config.yaml
activation: "swiglu"
lr_router: 0.000506
norm_eps: 1e-05
attn_scale: 0.177
init_std_o: 0.00524
decay_shape: "linear"
Below are experts of layer 2 (counted from 0) of a mixture-of-experts language model. Rows are named router (the router's row for the expert), gate (a neuron's input weights, with its number), up (a neuron's input weights, with its number), down (a neuron's output weights, with its number) and show model dimensions 0-223. Each number is 128 + 32 x the weight over its row's rms, rounded and kept within 0 to 255. Numbers have three digits each.
After each expert's rows: a language model's description of what the expert responds to; "gets" lists some tokens that make up at least twice as much of what it gets as of all text. This comes from a sample of Wikipedia text that the model never trained on. Tokens count by the router's weight.

# expert 6
router:111107133155111110141176168095103095166174157129086146128067106100144090112185101145095095173110095110081096105146155094148154105166128152132106070090098095087151054155153135085106074152111120093154092135157103163130133082158158163084152107148090179089115145163169145097105100098109079121165105162095110096094089116127167068078138172188166117150099106100156174158091163102169153106113164148159158172080161110118135125096172108130166157143146178099100117110093071084102144095096142154163139154091100129146097090169102152105136155099081100112085097158160110166156162126099111184096083147163160175151197068172144107149146169126077124097157114150144170174164089167093162082104
gate1:074125156161115116067184137103132082118157196070134116087130138093151152098177183112049104048118115140132139102149131148138189165182112112155159060089110141090115088148111155073099072134133089097147118127062104125136219092154121165094102105123123078124122178142142115101148135135132083136082075128110122166115145141124148186126116129160128099155115125079120172105116122099088125161169175137091155151097105190171139144123203158171109146122127146115094128135155169142116158158173125139124063190106185146162157126133117149078143170132158080130159093154127127151144144159102176154130105094122157188110151121124137152121173161177140163033131109128169196123170134130130163149118
up1:129145127126097124108108132138088146107106135140128172125106114084107119155140129132176117191130108097148097170120167203084100117047152094106089174058085145079147142135160128127146137094167098206164144169156129127149141153106131135106125173108161102136139051137092130131099092084122161128090128114101191143103133040108131093140172145082176140115093164169115091164185097132184193133070155142104102131134106099139132135140103145111131109140097160124244096114105092093160147119052077131165178146150172072094084173119136131167120109123141128153112126166166119171141103136045132101168097145158133171138108110107163127064075070105123122169113093121162103162158130130133159098146
down1:137159134184157137164129161102069183070072177074116116162102150119117139076135166103131177146145112133235117183078180121163167169091076112140067129120144139098104111082093098158124142091118084123169126115100076086155160095102099141138172080102205080157091156123074148112152069133111140165105146140139148084184139079151116129145078215101124175148128143138129164084118116100155091123092108086107148124096075146149113127132177147156095115187077138123165112124121120163169170172126039107090118169146134139119174147058143117167136121098087181145153133148165112132141138144093168091159141094133116136086119125156142096144138112113156133114114074135128133161140126119188093122121
gate2:121091149092154127127124094101112092152133112122073140115141145108131129131147184181138121167094112141112156086087105090133120131108111132085119048111169103166067184167134124091090143122106128081135177171145089140122124130103148113091132083145135139169162126171105119103162204095107123184126095151099135129122097197103143141125112119084089193138132134142193127213091115100161138109174183131169155110126166163145118117127154092104176102144166125155086067088094192110147116103088163153087172088116119111141101144140061139104116137143107091114141100126155112154141122159118032131192058149134142154130043120147162130100128134102113091130211052162141110136110100170137217118125
up2:124159171133122093169124133164169163185101179127162162125136138123150150206128157118125194092124079087155127110061142126161105141160152116102166125099143131115162138120097098133089167131201101135088127137155164095133136163137153167169128092136117103078142088198130147121102117062072151091113118130127149094153110142135120128092147151076123054088101115176083096164075096173118165118129082123099181119053106105123122120114186113100097150031156121133160143128163148149205091115156152132130124156158197161069143116106105150127112137125095129119159094147130066048116094180107140091102119130093154133104159096110136086097137145168105148070176148106127157170122182171168152144187
down2:109129175117097102157163165090094143121085136150136174150090112147124203129086168130097136124126142172114123145111110114131125110125103133122144157053096067096126174176124155148118137100110189091107057123141174160147139150132162156127140103120126189114171130139142153058074099062113147160161091072094093106083147174169125162098206108116131081098092074151128060158150077109159161090161136143131134163140151161204132137196126166140155141088150137120134184122068149084168106141142140088125109134185146141150111145107104102105144163089131087150109097174184073098116067134108119136095122149116104119155095160117151092081145065163113182109185166122117155113146129130224140148113
gate3:120124147087091138133187184159079130155136155126104132113137116088143146078148136126126175119105084130086166117172176145171147128098146184102143137116167103084117131089092097132158126142193097087053115130138130144077154071146180171143138126151141143089117068161177070146097070091125162128147072100089126092126124155136136169124131140054176069082128111084148151146095172105114170119138114015196147131058182156139133112095074122070133140131119185106121089143108163175154183095120121126120165159140120165154059081092117185100161119122099158167148110124131094173153112119114112154111133113107125198081122094079088123154129170102132110125167122124118171164120104104152162121145
up3:108186167088146139103068131127071109098178182154117096107173129163131056129088126109149145103117075163113122210057174140108132114064122105076098146136143133113145144081112149107143101098169125122139142150118124144149123158158148101190180122135105068093086105134155096128153149134113130081186099126163127152128097155216112209141148111161176070108103095165143122134172137041157099132121117078151105151180160111141154140114147109085150122102079125107140134084101140089168125129118145101161131126105110216106098175067120094109134183118086107104131123145116124091112124135124130159105152115081113117138133137115137085083069129184103179094140209144145106112169114119089046121135
down3:123156079118154150068082108149082149093159157168128114077131134160154105124083163129183133090142094136186132136094096142133188122047115075128072158122175097068144111113135131133101090159086071120151158176134080147123125132110163159143197123145126116122130130136132099105213181139098121081111116161164133159165163157171035188158130155107203114149116081134084162122133073087173081134148132096102149151120170125084129161092191125165135121103111103121108136131086166089139099141129112163114156097169151145100088146053124103153103158088081104176142130147176088156106152150131145125147119129157127116140138139123120127084088111103125185099159129122128081099182126103056069063127
It responds to: Past-participle endings -ed and verbs like called, built, made, directed, plus colour and nationality adjectives such as Red, Black, German.
gets: "ed", " |", " of", "ing", " for", " to"

# expert 24
router:100115135143110117149182173099098087153163170117095162132080088107140069105182063155109104160120095095093097107167150105158159100166121147109097080091077093088140075162157139085106087149096105098170086140155101149140111090142169164094144101150096167076094146153175150093088099086113094107167093178103098090088070112126173088095145161165163113150079114108166181168089176119183163107096152165152166166097168089127137104100149097133153157136157167101101101115088071099104148097104136163165150145098095129147095104160106149102139156108090097113108100141167110166159166120110105171101086144168158175155176066157164111151147168140085113094165105161156164156166079164095167095107
gate1:067107120163122100185154158148115131141127153112097115165112119160127101138150122143140177167100115104154087083149133104129112093131142113108140106097166027132101111154126094121104109081125126118049100144129114183145104133141104159124167122162137162094205171148127106102139123152108131126130107175113106089142133146112141076136123176160124108098137114165166162167097162122138140071138125091092152099087182135104107125105133131122108153065115154113111154066147070080101175101135167138101167156141124168122119157158145093143116139060157134078126069159229090098112143095129125102136111215128076185126115151196193175078119110175086088017142136151165106107083095153073130113110
up1:121095113111108129137143169116106140094120121134167114181105155135105156139119136092144179153114124093141154078123138159168138158101163076179108158109156149082101111123132158155127124073157147084081113153132141151109107133148154150155148114160187093068187164119156058120167109114153135134114025119129127090148071147123109153125102127117112187107122108096121099153175127140156158129177220097101157110169181122156092191168170162113088137139124112153150162145140126152134159126061097119098117151119147158135121188115172131196123170104170160147099135133234070135197156160165096162178138105077133132128081112207147132056141094117099108143129188105146082137103116072081159134117
down1:172142145124174110081086161125109150084151091106101120127137130117079091107142168073174127053097134102148155082113159122144128100112149136076126176142119177108157110138178139111149138177131085136137074128089130138127115142142094108100148119121176112131124115117140150168098185138139099152139180110187132109122173133189122116159144127113135124072112143143144151125146104166141160095188127139092115138125129141208125149042161134153161133158132174126159097143063181176143147107137079146107075110138105102120061087127143086140186177085144155135124132083191056124162159205130128156129102109172186170178073065084096075059141184145138169122084137127127121149161108129109109118042
gate2:109106077116107100132152176108160045121120120115111148168090091081164075094095160125093146142188141157077155150112059130178087154167129162181122105136068167074096129103103096062144135187130091143136086173127092128099163178079149139095174151177088105140142182159126103095149091012092144163150085146101128114124087133083094123148168142141128084137107073098126142149080122119124145128120104130153158131118146074129065136067163143107128092077123117089084088106093140061117095117082125159134156095068158124122119066125138161129173168124166143160127049141155102134152112096079113155138080172122133145152102110146132127094107135108114131086128112159167151105148152087125120173134
up2:068111157147114117172141112131095201162135118090097133118139113140133138149134098130111135088113141110170110090148140081097144131132088106182143148143177076134184180169125165194140098089149096100040078097187135144063160075229174120167119119119180150122149106105100117111135136120184164113165116133202126167090150153177171114090178145110170106121143159150123088152153198168085142126113144074096124088128118157149199137117117109122072125185121184161122126179170127104123136128187115108127135127154059118148174098061101074144119111162103123125090141124100156095092135102147082136153110117137142154101154133135117187122200117145092070161138138131101121149163086154084136112117
down2:100097129129122116140200134174102120187140151126122106153123187135071132084116116051181177086132156100144120135113134105124082176094136071111134083098097149106107140183027135179150185145084101144040127115126163141178125118211147111137157062107157144175176149138087147164123165126144136148098163136155111124116144117109157099126123143092074127160146120112141100080109130101108115093115185121130160157090111111136192150118126145058090091126115134123116136092192099146127139139153089074102184104108060143152160114063096169140154138122054135132043141110128121151165172150146118113179147093087134131152156149084113131116163169178131071146113117149101144109168179131156145105132
gate3:148132129146129131081133125111149127145118192102110129134113103108137147134101162111090139089170127148114101020184064107165174138049146120144154090157201106145143072111099122096126135131168145170083116132187154164131097150105171160114188067114049127098095136133151130119127090077138168107108119156140105098104113084166113170140082145128150109175130065099155168166085141140105142089052131119115140089106111102097104130108166117097119136121177104157128138115162166086116212110109196137122148139123096126116104179147058145179103116043119146112081154173132089145138090118172108083083091178089082121126133147093136103125163133123068079138142129071148198142131138147123104123137
up3:172146096138100139168113110175095104138093161098099135129090074124155075134133043112132090110180119110083108151156174133110132101164072150194104198176107126144135139179063130083113119126147066139181130060197154080096145130092142069125149156122054086143107168117132129137106161142152151161137140099112120141090131094079196095150169152119123156109162119181165106131137076141158153184216180082106147074073133147108127199150112094134171111106080195096103103141142121125134121130143147089132089129098086077131114103118124113117131130142095122105129153108073135102091146104108143187112101105107116107180111086146099163145162157136157146149106101092137082158144121133138210100115
down3:126145110114134129140079085103137121178136121190168063117134131138126104139110173136076145118127084118144138150144175116066086047141157138087070185178132123136090175140062121160135127102099120109136151138114153080147159071119169089112100144097122142142125154142087159094123114200119169151106110170153101092082167150118130054104140143101119146144155113120152127120123085092157117106150150074126176130186110161130130200141093106146108152046071124139184160087190122101101114152103136172165120164159067110102153148102199167138170118145123093091072110166100070115147172117072151114216129139094167124082146145150108182089152120128148095104131159107168108092110136088174134086154
It responds to: Bare spaces and line breaks in tables and dates, plus pronouns and quantifiers after commas, like he, several, many, they.
gets: " ", " was", " he", " He", " is", " were"

# expert 30
router:132114139140107109125158146091111094139130156108082129131093089092173049095185098184132119198151092109126117119145140103151157110143116174077100090087119061102131080133139166113115099148088088077198086147146101127166117093146158162101160138145083167075080142133162157110108100086090074106194101169105104103116114118118154086072138150173180117159101115106141150185076174117131148076113132137143187160111179100152134125081161103117153137116146169078122108134064103082109130080127132168164128172069085157154090127150127153076155154131116088126099088172163123160149180091121104146106101129168161149184146071143152093185153170136110121098118091137152165132175090181085172125109
gate1:102095131155085137121143104132142134118157136100127113116194105155167078084067173126148154105086128126101098059152166153169136093098175106078128126145129084101154150175156174144119094130091093103134079093143200132158082091131148078161151098185111160077102119157158133111144070122160183098192158107128138130158100154139108092156156138118116119164131104115163125047108147051117127074114147082087063105141186107124162153060118074138144140159085169132098088101060123111144181111105172137163109171112177122178095080147150101111149127090089040088113145126086106175175126098170127081098113160140148130135117096097155097124115147157094123105127150168109182140158122118168129087110
up1:157138192121077076151136120073162109158164110102115201090109139151121167166187146143090087126129138120159078104130108064169116169166098198151139125134160139139133134068145173083162091117117139170108166136140108087128137136107117145123121087139112119073138162189084117156095147145115093171093123114114121153080159099083144125074094123080140154143169120126143121127121130142140113141153122148105218114100152114169140130168106139107150130111175100106157187126157122141120149123171100142155172104122149099147138110119056183094124126039161148153103131145242090123098125116045051161135133140096127188108095156132153117151135121162214085098163188165145111100112128177150097125156
down1:148086148153149123101060088120156153126145074107150167113137128226142145101121183100095121123080171097108111081177107067129133083160164124119187148186107108165158136068151146167188134121102179129115181115118100147165137150180133193073090143158134121109189120121103166089119133154096149169078146155114118149116155069074142045122115075049201158106122131100104136096116106156079117091174140120092140100141121082105127117138126103115165135150082114060137164200122114147075152198078156089105161105157114113112140108105123152101114103102146130120097099098110108156094080092138097136097129163089072144137120155150168136127141144184166121122135178085119154114107151143128091150094
gate2:131122099180105114093168152121086067120134125070147166142108171114146149182123146112113133154111108104143049142170133110141148190097134142065077134146128068073187092081158093102146161126176074090100085134124158148171168115153184180105149159163153168054116169099146143128110156094158013171164166165117146097192087123133177156118209148132145099193141110158159141192138117136128113139141152127198121173145150190118070163130123155113128144130141136156188112177091111112164107107083124115144121122142109141095172142110183153127125124111181121119124123177122119165161138137087121189127080112175149081153176111123094083132136132167158102111143143151117124143120095145114109099128
up2:199129120075122160171224142088129046072094118166084154084123209185098119119159158124143168141157163140142174140165148166111143164111091134136116105134079156110109182106150136163164102162169172090152136068110157126138101131141116136105133109152111139081136158093135171140085149134112151094103212155182084079145097165146114159148146161172142115071090115119093160154171138152116135107141122117142118093146150151136117177142174116133125117153142176126153155130195061209161108087159150120186114133108134169140127152113166054138082211086153067075161117137125156126142148201148130123136124153089125094141166142135150149151153107172165155129126118138110149156101152128164081131158
down2:140135126098095121102162108190119173053163132118120100092121131124106145122121089149122144131113161104134181110120145163176140129138060113175061107100072117109107157117114135123108119130117084091169102064188158120139153139211110149184151166102139157176130145121101171153074180220142135141128115087119120102127172053131205106108121135153127104123151108175053169154136121120131124199132105139144147140124068125082135161100140116147103117128167133131194151117098067118189162050183148113190134132121121114119125122076140080111049223132100092116117135133105147153115128143123108122125099120100127122137124084119117181215204124155132158116130119099123128130111151148135171099161
gate3:104099108116119118086120188177056166155142212133078122122117075074153105131122088090120103161155069092131119096107128160129170108057111135121057078142128182083136121214112140151122119082118077094146073137103104158115195149092163162126134152114133140140122139124144178094115054062090157143145127132061164061122148136069176123166122152125125145162151093099098136181168188104164159137097109101184093116112189137169148113153124153139127121166135153126079129120139068093137096091154173122145132132113107166171061114128180153099102142099151134126101081147123123169155153161096079100124150118089147148153101105103133079148108175138114098146087132124136174153169137131093120168073
up3:166195158108097071137096193150181163094110153194140129129173138084162148060120081128159153136196111077146100094114103105133157127115075178114160087157148180066107137145138147137158163098172079102124128137129162162166157180112195109076123112098147113126142176137137165175117114098132158143173095098094089108127141142107187116163086133096076160100183141121097072142196127069113135157074117120161107100059127179108180131119126095117144124127126129170094099142126113136130150102110115122172103118129109113143110138100138167124142166084182184180138136149124133132113151111083139156137090120093132191141101141153160112140097113150122138151021154086145154159107158189153066090168
down3:139132139101072098225134156149117090129107204088177208056159086109092131077161051140105116144146125070107103118137141173153157122148137158135122094147096134062159184157094119124117137084190076145146132143160095183150166158112153163078136084141147097104098066151161156123153097104165115117118129145077143106142130069176157082122131093133126087139094100096152111135133107068116156176106116153179123142142146092133138113135151127134113120166083091153161140158098095022133144075126146174117161123121073138131147103132131148114095106089123138123137095175209192097153134096156131109128140158097127142106117145144107107156153151123124064150089204138147125131196112110116105090097
It responds to: Wiki heading markers == and ===, the piece mit in permit, and month or name starts such as Jan, Jul, October.
gets: "==", " ==", "1", "N", " that", " by"

# expert 3
router:100117141148121123151179181106089091153141171124100180140069084116137076081162054171115098148146103121104101101159155119165163129182115142108115082103091087090175088159148147085094107146093108084162085162136079140133094100162169160116147094139093164103072130153171168094095096087099098112154071171079094106097079106112174100072139141154165099161099108106159191160080173122191154098104143152136165151092164095151173104094158086132145143131163159089083112135098096103109131118122130147158140155105120131152099108182101155086149138112075079130103105136170098174146161122113102166103090121152163169182147045168163107153140158138097110085140088141153167135186106139100186110109
gate2:138126224144153141188130106126171072121148106102153151081126099160098154120207130160075083164101118078164093116108166072134182140143120147072091129129085146160111080126153140108130114139124133101147081148121084158088126140147123126120155201138189122159136066156111128114067169123133142161174131117072119116188109078171142071154112195154160143063176130076153192132063142131190162177119113126134125080122221132134193089135129133123160076178152152086138116101140157125110136069092153131095135147105161116104095126094129166140134139109102126131092127127124198115107091136127166129132126112157164145111147123176080110151136145087169144086095077143125147177147095099157135092093
up2:103170157074180201167042135124113089090151072102151085174107104115074162125179122140175152147177111125161078080102147091102146112161186094121164187110132108150157087116089168096115129135088119119140165124152105131126086112117150109165068147141146144148186110170110117158121108134150154122179141142154086105123123072101115095135126153158109162078105090072132136082115122167156117121137138173099084147122203092156106161180124168141169117194131113128132166129088160141157152074130155152115075146098134092081167130152146105111124089102126122086098100059117155154099107080111059116124168128113108147143153171121098105128152161088120150134030131120217135145132132112130203123170
down2:122190089197139169110149160069140111154166171073178126139182155118081113095077140149135145078148103119140118099104159060169180195109115145108199153142167140100161142096081133098170164110150106186105129158156091122145126139103145125133096173121149124126074136138159166176137144130129097098145062155150099090091114085131134158129148121141149155170135138109091121149191119173121123177125105142055124166141159129161104102171156105144161142177117107158111206106150166105140148077149129189104080149129078060088115135105080171120132100128071172124119068106174096143126134122119084145135098075212140125159127151160155157129133138145115197113129107163189153189102094120161131157129
gate3:117108118132101106168124142138126111174148148067135150173101141114194147085120148194107071157185131141163098057051151110179195135066145132075146144101131132155202132150101191120149113112153098105078128167114082136156109158110087173118157082138146148159097154163112136125176068058096153139112116185106142104072096144121186097140155127167149161109097112114124166169071135089129127116149117117133129153174112095122143082147111125126065158139137159116089092176078136106083139176133096132132154112110179125138149158108109146103152067144146132189129142118175065138147112126148085160130108128125118149191110118097111078140114132150130135149151129087155021183187115158087178132157
up3:157116137181123079100107133085108109124138125165073151174135157128117153098105125116158172174151096088151118134133102225122097085091089100128102130121186175106064102100162102117112148168176167119137178124093147172123128166168132109122093169073102182139056127132165154153123147160114099130073077098100223129148159093114143124145157108142142114151187099145105098069136126111190104142076159161168111053103115116221189087146129106137178082143188161105105134107105111082071117113094135103133118131143131136148109203138056125172143147130151118103089108143125177165109147146127111143090127164141145120151121112137149146147113123114181114200141114140138218141126138116113111175120
down3:138090160150147114139156072176152218143071112139102115084133135175109160118068168164146161172183073096088110115115128117115063113075127098139077150107130158146073139119151144125094169112132124150129147206101078153111105165142098113147117109168113124085158146157159122130163162146122120137071143173105174154113136149212134096118147134163153121145113141179092095125085133169161093083084160135092148153079149073150184143140116141180199108138104169119094103110056130111117093134123120083184112153108064170117149091121107102150131142132080099099164102129145144151079139122145098082138203149170134169102123152144129228145177116119148143109107067105116133135064136177143124165133
gate4:092151134124175102173136142139149129126111166142144219111057168143176104071136079107194098119153106126134093105071127099158143174145128147071118092178164096138120100144119168163094159121139155124122152146086113104093074157166161102143163124150103116148107123100179176084131111157090122091150096095104092133098142153135123143041126104147178085107184137085101164107117172146157116089136155122148106121103130106128173116130162103142125184102148141109144094181158146133094105110144142088143075125191144151212109106150138098116181092132096077111114138188086123159120177154107115107166101040130159134197085100169105133146123120141160113086084098121109115090177209116193175117105
up4:112099146114132117125108103110140095175152145129154083121162111137107141106126143131087161142085147156097159125140106129090142086074097135148076129109107171098125115109175131119154120195143119135145140141148157106136195148109107169121157127148148124032135130107098066155117162153125137146153167130102164110206119144153126156141205157168110131041085141145130102184105162076106121112162124125133105145068125090160074155154106176107169105133117128167152154051111110134099158113051106160114131126090107147111145132065135107191097112121156202130153088124127071067123069114144082109147140198152139129068137218076129138074138112155134107199145137135154105157072061128095159139176
down4:127134036149108162070162148167126181098099160112145174139078126104174096131116178165111125139168207128097151137135129167139121095131102173110130133118103142163132099051122133131149038087135101130136085118107159184119131139097193133168129104188180121103124104118132102085133138084146132149107179131114117100114075115106097136154090119093128078155111160150074110115204056134134163176183149163182130136097123048140081104098100054131163132163122082132135175083120116134115143071113145109112133110122129128218171162156091180120087211110145120096143096159121163059135088170063152086146129117151130158149135118160134089142140178137131158118103136122117146133115123120137118151109
It responds to: Counting and position nouns like place (took place, in place), one, round, stage, side, plus digits inside years and table figures.
gets: "0", "9", "1", "6", "5", " re"

# expert 32
router:112104122141108114138180156088087086161161168120097150128087095101145077098186065156102108160123097091097088108163148112157153092176121151115104071091085094091141075160153152093093089150092107093175089129167100144145116093154165166096143103151100168089100152163173152097082104087109083110164097174093109098088064099124170083093147157171164106155084113109164172158092175118171161112114156159158172173087154100128149105102150099136159151130157171099092104121081065101114156099102141157154145149092092124144111100163103148102135156111088093108111105150162111159165180108110097171086084143173157161158184061160170100148149162138089112094159100158158169157166088161091163106108
gate3:086111085154114140113139118179141109160121177127091151114128136125172065076157094138097105110118108163156134140182129098104156082153103158159100135114109157109054139163129076141152107213084135132161115124128137161130124139163130184083143141129135093062117163073151065084101118130138114168123074147148191110134150122134107148101160125102155162160176138101164126165062142167170178117126097151126189110160219109121161103137084100133111113132146215128089172163150176140093161125087078107148131084092122122145110117079080167139151150093109121150124090189141169149121176061113095200112047139172139126074082156112085145168156176117097112078143100111104152104147132137111110142131
up3:110119082129132096117137054194125112132157159161097143128088113068169107128077074158117088118139038095115124136132165093079157100118125172163115083095159162140115152152144077182149137086195156149192111074122120144081172153100137170103158130115122098100118212101103080130143120182194154123141141148148162072170098169164108112109105099119115139146131189091146112086125112088124164156172131139130137134111135100144111113196080133138102122117149203112115150144126158136121182149113126115151129110132110162125080169115116175149146156154166156184149152125060177121108152193153084139107084152074099109048127157093111156110180125112078140113093095100186135133081181124125109144101
down3:110106079104124113115131114154164114145072150100107151148098131131139113097140189057116040141141162109116181159146107081113136104160109117116106032101210157103089102126145128177105046132186111123162129096167114049076116070122119174097131132147120103113166133163100083113106104167089149098173116192121089096123164149151120140128126109140067114104164136105063103154132076105092162117166116182149122101081122152154066103126182116124099100111115185180152179121145148085158142149195129134165118159125115110116188108176113109141118118116160093078160106136102105129140103165131172165117153202149147138111166093096142161124129141148141106091162111143110180136144199108134106101189
gate4:155121123109059136131145117125123161169100148052072141094122057137143130147150169152130100110139104126112116098116136066111132136112207122061118079057176131105091100137146134102118121186148103175123084115144109198106158063119130138154153118124093137128159199145150114062162095108099154107141124163136087096100115125136129162093209156184147076121133108139132157134107169111140134115121157119107097093102072150142111127104098119134197097101087127110137083108162135126142147098087151113176138086125062140089123083149064074142103171139078114099133095132136084181098145133055107171100103134162197154119120143086128079182072144118084134096151109174120138139168134221144120136097
up4:107154096125112168093111107141081162138110130107134102097166133174091100138154131131118113107120143133117139170112153187118140170151158130046089147153157116122195120116172129120150115100113138158135093128092128164126153145119178138104093084102146137104096105067123158122175092108095144109178138138156136090087135092140086176069139118147140068158115146137058082084110068106092193118077117113069111139140128132140155139098129049146107133087117124062127058148103095172090148128112112170093190154065091070127183109113156137181090109112079202121094137153100102139067063078093111093148093108170113104045129153172120152101138144125161116109081125141124120165099200114089136103082
down4:130143130106133114136088124133108126111132151120184112060106082123092123131095141129193071026062108098127134166159142131153135179151065152048115102120129142141070134126129089130110121144105109141109080112101138070112111144110122131141172136126060161133111112131173099132147070102150183152153145136114153187050140177154175130129079138154129141226119056080093119096085121153171139128109080143116131104115136122131104188128087121072145149119103090096107104140131116118150131133123160146112165091089126101126120161102141127072119103150157141142164127147125103138164066148208108113173127083090130106115120175098190136176141138054170126112086100134061183137096158074166170120171
gate5:122139137155106068213082142144093119092123130185104143132142169105167086188141086118059131113169068109088107089115097107149160122172179131124029138120177119110148083175132114155145156133168183139119111111108127147159093139117139134073159132139074152114108208144123107118140096110105135109158082222090130193144162119141088109128165166166074063109093147157166162121129177103097135076086122153118102159127170110130112135130161100153156143088129085170076131110127083064117172110135145118118107113165148105093130084121128135076136083127139092126206107126143080113146112106151122126119114179134101164199131093129153105209127139094137161138108132173111105146163103174119150182134
up5:084169144154124106138170135133109128179099148142161156134137147124160124163113145117112142128124141121120101127107104099145175199082149120103137112061134152165175111133109062183177172151192074130117102158105142174026230165152135103055124129079077153125087150166138108155178125090125165118114141181100133164069096115104114164175134100140096091129160156161151185137189167090075121110145092138121079120125089089127118143128136145128101174050145055129107103147148110150184125156109112113133131088138103132132132118088159103126072123113170128138137165097167124086138127135186064179113087152175098140109098161114118117150169161147092118135107135088099054190131115147161089144136
down5:138114139154138083160131109132170147198158141095121128081142125119097084166122111175207148161153071117145122089135120181162150168108136105103106110095217173152137114131133115121069121148114106094132156123145128149033150194179119124133087149136103106126175103152133126153155120158071176162157148118071129147122129162096141117205107155133152117131127119138086149132160137070088026131166151153064128075062070100079112109104165121080117119074156123089102133134148072130173112089125158146061119156148157147156169134160116070078078086116165142193100159122139136122128112120161137135119083167091140100166091127084164180154136136149131080152094137095133155123150177123134150131167
It responds to: Prepositions after verbs, like focused on, competing in, just south, plus leading digits of years and table numbers.
gets: "0", " in", " on", "1", ".", ";"

# expert 33
router:117120123150116118143187162095100095139168168116102153130081090113151088102155109162114123181124075102116100093156177114147163109165128152112118091117089072100147083164147136077113081140114106087189075120166099136176103066153152166085141103128094157053104160150170147107069113099128078104198078184104094102113081122124161074086149146143166114176046117110166181161103183115178148121103151128158169158104197113156138133103145109128167137145166159100091115118097089094131134090123136156167127159082090131166105116171117151084130120104076094112101098152144119174143163100094100153092062131171162148179148084153168105141137169155101096104132086153140172151168086143095174123100
gate2:143162145150118125112081149087116147129104089124190134067163084110184136096139121134154093149117044143137091126158109147131174110159127150172073094075127164113204127142071105081105138142139134089150090101183139089162073105125108137108108080123066135098130082121124126067185136163165117210146071114145086185135145133180109088128110112148097124125136080112132142149106105122102149073138131159137154054077133066113172096126216087127120127154114154139105103120123102128106145120136160148180133118143102140118105115158145213113147143107111148146145103171124129189116188162093128134133131093112135135141098125177194095146174118097106125102141134133177120163175123238112173168161
up2:105116141103120179136168109154113141158161148119110146119114106151067119119167139150105123212175191146088076176049134149112189129103130113104123099123160091131107160087114160109110145155084130067178116158086158187084120177182078149127107129073105104105194146146127181186068088096078151132058115136107091100114100128147122106167138112129182117105123111136171083091135094079185097061096113120139151119181179186148096121128141136161165091118148111146094100074112135126138111120170137101123109153086161150098117165158117055112090126090142175110133117171140141119090068081152134070141135107158110153058175116132151139147090164119101135118099132119181181158161089101151133087128
down2:117129118157135141110128128151148158117208143085154127209116153132096114116128173130133094206161125084120118124125150100142140147094156166164092138158116078131133098047130154169146098146172193097117162135127139177076068218140124129107133176127154094144160142137104162156146090171101170137051107151117104153138171167055123131128146184144101117132098104114164105135101063098132075079095148109114126173138157183095128162094080126083161111117095091114102161152081141140119117125162114166100150171156153188138158167213149096148166169090138110104122195142123104137141132131110054115163152133137173150106204133147096113108114129089123142080060111139148119172126135118187075137133
gate3:152116155125120080108169129154109139104178149131113176158087117086187105105156147115134072114121115130096105009081125163122143142171130142155146088121054098137125148164101154109132081063136140142153111140142103093165145068163158159109157172146144150133182153164164151131108084129077063147166118114095106077116138138085210072099119105085120110187097116178206127119115163098142166127127133145136152086143208154147160149086094140156110129142168165185075129166088122123108096081154098070162094185123082137121124129115160123113151119142170152080055156108107112163098105159091133144078068125109086128162140074096122129126172152131092090091147116129175122107117127111145130100091
up3:066118098113117095145102163126193147152138093123100107121170072145077143100135092131091195140096150142130131200141047102137123109064080121112119146116201104107128090109146083113138115115108107137105155095119091125081132172120087166130117100188118082123101122141091126118093149128146187098134094130119171109175110111189097196148133207169133121062133110097110158090103061141147134149094149111176127132082042127139109093183124116095160118104125107102157100063139125112135158132131175125130179097121151130156085103120062114160162118108062129143211093139144108124153158085133101112142166137164145129127120097224165149188127123075170154141166127134077113096169108136126102098135
down3:135152142087122135146124114143175113096113089184125123108132081121101151158110132180076128129141123164111150076094072105160071141072136180121070138178200107126090085099104102084190090114133127196153153121044155124074188135080070160142119112125125081140095118153144107121071153124093156153134140127125192082114069121066162150149123154129164127102125153152105159134168073167108139151129104163150132141117084118134114102202119115144160101150107148141167115131152077184182115157150110044140097129122175131158099120073112094189121104115139168134152100108135177127157155069130095081156122131094083125109139137107113112146133101123255170129164111086119113119112143087128107148153
gate4:165070167160114124131182099071173114147138100058083143105103106056161115115141131136165198144169111117140103141186139149168168120110108146126087152086148176047150157108154129142089149156145111080112076133147170082098111163193081158154123185141087142172087173123167154116084164132128158153164145117081102100112162133133133176174119196120118132091149133073126157118117182134128130115121167113132134075109141112082136079086107100091139121157192151077113131155144124170121115123161132159089136169157102166170099098121119137115083117098139154086095067135104140169184089081118159117087126111188163138149147121105196092184144106129094083118149114110150142189139075172162185136154
up4:199111125188100190129133143133116174096105178103176106105133093123148139191153087114177118134112079101148180104086091152111182108083182192087107150115162157123129121123144121155139152145172125090183128105126124118145088136101099091143081151182104077115074103146165175113054153129126167122148152120109125093152097142172116124129090165145154130146151137077137134101136059101113096139176117096096153112178130118112151154078174117119122212159079134115117112135105113128185106126077135141154186131088161171130079181140154154164141113107136163149126129166112135152163065191084130088068154144097175089154153159092158109053088096170129114107077148071136144063152181131132118110118
down4:171174114089055107142138134095074120051140105138153077164163127120114131131114083099165105070118091064141148172098122108134113087117120135163116127165100132137157110135169154158065107150132131104167174123093201177124119079124159143125116113100138082117111113130218112107067127153121134109154093088103102112079056104164188148162062145141162144099148121079183148184098058098150083077098133113116093073126115094120122136148139119141172098149107126143116114169083133115142133182096124118118111088095144205123089137156152135104108100069119159141167081145133098074127105153121114112068167129125132111138142155173143062089152100119113132121128170127078195081160124144179072097092
It responds to: Pipes, colons, equals signs and arrows in math notation, chemical identifiers, infobox fields like Surface: Hard, and tables; also between, being.
gets: "|", ":", " of", " was", " |", "-"